Weights of a small mixture-of-experts language model, trained from scratch on English Wikipedia.
Experts: 80 experts in each of 8 layers, 128 GeGLU neurons an expert, a softmax router.
Training: 581M tokens, 7854 steps.
Below are experts of layer 9 (counted from 0) of a mixture-of-experts language model. Rows are named router (the router's row for the expert), gate (a neuron's input weights, with its number), up (a neuron's input weights, with its number) and show model dimensions 0-159. Each number is 500 + 25 x the weight over its row's rms, rounded and kept within 0 to 999. Numbers have three digits each.
After each expert's rows: "comes after" lists some tokens at least twice as common just before its tokens as in all text. This comes from a sample of Wikipedia text that the model never trained on. Tokens count by the router's weight.

# expert 51
router:513488567535523484510493548477450504501520477518474490532482537486498511518452520500485498496496511478502511499491481466532477519495491492451529538482526513528534477535521520486486510490481475471536473465534514491465536494524531494471484527505525480489480472514512538522506536549531511537532469511478470476493497470456483478516516453519534466468462467468461492496517461473475519542465479501488490456522498466484467522505471520521494523468490475476464473479462541469539493487531484
gate0:500509569459494502478523508498467471514439513480496499548476512475487525441490506501512504481496461481461496512502483464480484474475498497480480481445551457485508512550460447471503478513523518449482482492522506542508505479550483484500504520487482477534485544489511515492496534515562465500501469494506463496488508506463464499504493532511500512508485498488466519519510487546491520529519481540517531508476485537537478532484510550493459518539431493521482510516502463518484462489497497
up0:534505461496484497517494476482493485477519516537469475462521477489513483538519532497523457512519528539497503490503483505519502477520452537584457510528482529528493513504535498495507476484515493517535533512460490514485525468493545487525503509510497505455510480491497505447464504505525530498443488531500475527517457482542538488504517454490528489510505504513549504443463500455501497513537514471487485516538477473450496515546517428506542528470489492468484469544495534476517550537493505
comes after: ",", ".\n\n", " in", "==\n", " of", "\n\n"

# expert 14
router:491506489517497488493483501456538494539504507524499510518463527484499526531475600471505548510489510470513490502509456503507500501514518504486530537489520535531507497497506518527500467482476490494501499496505509474466532500527490489492456528455510477487482472503502546525510477495512489500491443528457461501554520468472487473542532483538507474490489526473496478455520478467545517502468535526504483502512486482518459579479480548531488500502521480439421479494471558495502542476514512
gate0:468477530527492538496484548525527461498443484509449519487485521475524522497479508487473494525498501510496515511515504491447514510485494538477482508460458439473485536524481518502495485512466526477508508465475543551525520477501471494505488506512525488489468504481525544501483493439503532547490479513482479487478536491493502438503498496481498521504518534458518477487468489516471491461480486474509480499500506518506503527470526509478535535488473500522489466473490508442489496483460490
up0:505528504492480499493453475523482525520470507501458485498480486486531475493504520502473462494510509512489517531484480478521537493529502477516496499486509445462499533483498468501516533493491496507533502485546543520436536489495464473466509483501471504493498531524510553496505514498516457501516521494496525495494464490458477500480529508463485532449470518499521499511560494495514471477561489496520533561494456518541500518488463513512513507498498462481507477539488519483467496515526433
comes after: " is", " as", " was", " a", ",", " became"

# expert 0
router:498490516499483445455480489484491496562538488500489483499474500512517499542482561509505521518506508453494472490516513470494507534460513491488546530476512529537496489514513517514516470524502490493510504404510524481458535499553477487469474523475510450491487459504511503541503554527501530509472484516521472502520503476516492473525535466523544504430471487511494450456499460505517528509503473505502526488513462500491470520482494494522495502525503510456488450497478496515508554459531497
gate0:522489517497475463518483523536516555494476507499518487521497500529531516484504508516499491460504522503513520512511504534521438556529499498508469540456483472520496526498554523516545499469535527434521479478514541510507482544519513498538456504489503496530521488503515495496523493482461472483511489488495496512557477473498469504479487509460520500503508556489539512505512522544472547522501528483496515531517508477500474504495488484469512519519497478482471479453538522538530526532473472
up0:468486519520495533504512472503521480484495505496469552502503512516458451534497475512477497537495499496483511499466534562556468510511472477523495524482446530514504469523513501497509534530522477552512444497508493536477465496531502548524477487519496461524494519559496491535509491527551519484538499495528489496461527502525501456524482511481515524538530505487474516490516498473484538518450492495544539504510533511550567503489527500501494499489470479460525478531503517523523495480493509
comes after: "\n", ";\n", " of", ")\n", ".\n\n", " Department"

# expert 22
router:485426465507495462481461539462532505531533529501494528513439508523506504520477547508468514514505493505547506501472504500525477559467514515486517513500543503556525468518514506521500517503515475510537495488519505473471483492535517504518453525513498504483500505507523500530506513542541490580523495532490418483531480484496447481554533512492530481503489475469495493474517477477491534489475530480508523513482531495480491523467446504511472480496513506462500517503493518506518491477495498
gate0:516521521510489506461514488513479514473511494507527533469494477500502484439437472536492518507491483506515503499509518535460493489487523485478499489490480515507506527498493542486473498495497506545504506476529443481489534499495518493505525506477507512506458524498452584524494507521473480472505515494525495528517532483518516482474494526481524484488508468473537492522537512503501475516494531526481457488488464495517467498525509505506518468505525480525493521445535489495463516500452496
up0:509481485473554466520483502487532473534491492519478483496501525502502483490515518469510466481473516486481491481510459476553471534507469509491479510474503502467468485477499467500540488527522486492483485486466528493506470496511495502507518529497515503458514519498552446517522534525550473506491460494484496494475477516502453504499493482535458515516502556499468531482496520523472537448481527498520523476522528498497519529458525494503451519508492545502515482495488517454533456542534479
comes after: " |", ";", " /", "1", "0", "2"

# expert 60
router:508476511489500485509474482471498477490489465565481500520458511491480529508471540500530510493508491448525498476470499500489517576526489456467530544498558498548491478535513527483461548497465475472494482493479470487479491492543497512482437517496503475479514496491558497538515507544495551532532462521477468449510519487462496468529543479502500501476471501480496468465519485467529502510513502520459536439498482517467461554477508499541509519505497509469460496509429508472504516494499490
gate0:509479464491504475532467523505465485516461500502498502538489467549495498499473462495532549490492503507497526496539465511523536556513493484532462522498480514481485531472509484502493492456548485495485485502533507502502508519497474508505493491524488486499483513514527484527433491525510451475478530481518497479486521464495545513491576481522473487543477471518502502470531512477508515529466538514505523470478473526505520526526496562474443489488525552511475456512493495548477515481488533
up0:512529525499500537474518488505503514434470476484555513469504519475493500518535455461492514496489545510536480535520535511479479525496508519526489506507530534480498494513481485497527496541461526517469504446492515506518510497508546459490497523450506513521498511487503543486567510525534509524498460477449493518528496493518463504489481494527533528493455502486506462519478540501506492496512532530489479540550481497491484471456478447545552521533431488472483523495522493500533466506519499
comes after: ",", " the", " in", " |", ":", " of"

# expert 10
router:496488562558527502508489552501464495486526454497443516540482549508493521524465548511500507479485525471524489511515478475514479521486505488445540519462516522537502483530507504488473508478486485466525481462515468443456536510539515500469481536528526495489454486489517535536509539548517517531474471514498499467502517469477482460525537471516536463469478494479476494458520484482492527541489510489492498450516494499475464516510460529534498528453517500476479484486477527495537515489529469
gate0:507476513501501520486497555537515522500510517454511544522516511532497508501511560512528513472499504483529501507527523460521491497486516525514516541530528530475487569533514489481480496473510462500546500520537494467500470528479508510502532475503515465534474452488472539468496537560490500527506517545487488503494455489545502517493530508491532468498493536512510478477496526469502511507510515460544518535474523468509485507496498541510509530521500497531522532492505488512488490464473520
up0:476537494497504464495520441475485487499518480506478445486508483501504456538502490486458520507482477490495496486495471520485486493530501495473507464492474469521476450489486517498504540517493538489484513482454506518522561513499500503510448486477445485444534536544509492516511484459491534498507488463513504524479514532484510464511467469515494510466529446489518523526513486500524497518517458506476489475512486557503517490519504495505469423491523502487499450467470530477489504523536473
comes after: " of", ",", " by", " to", " /", " for"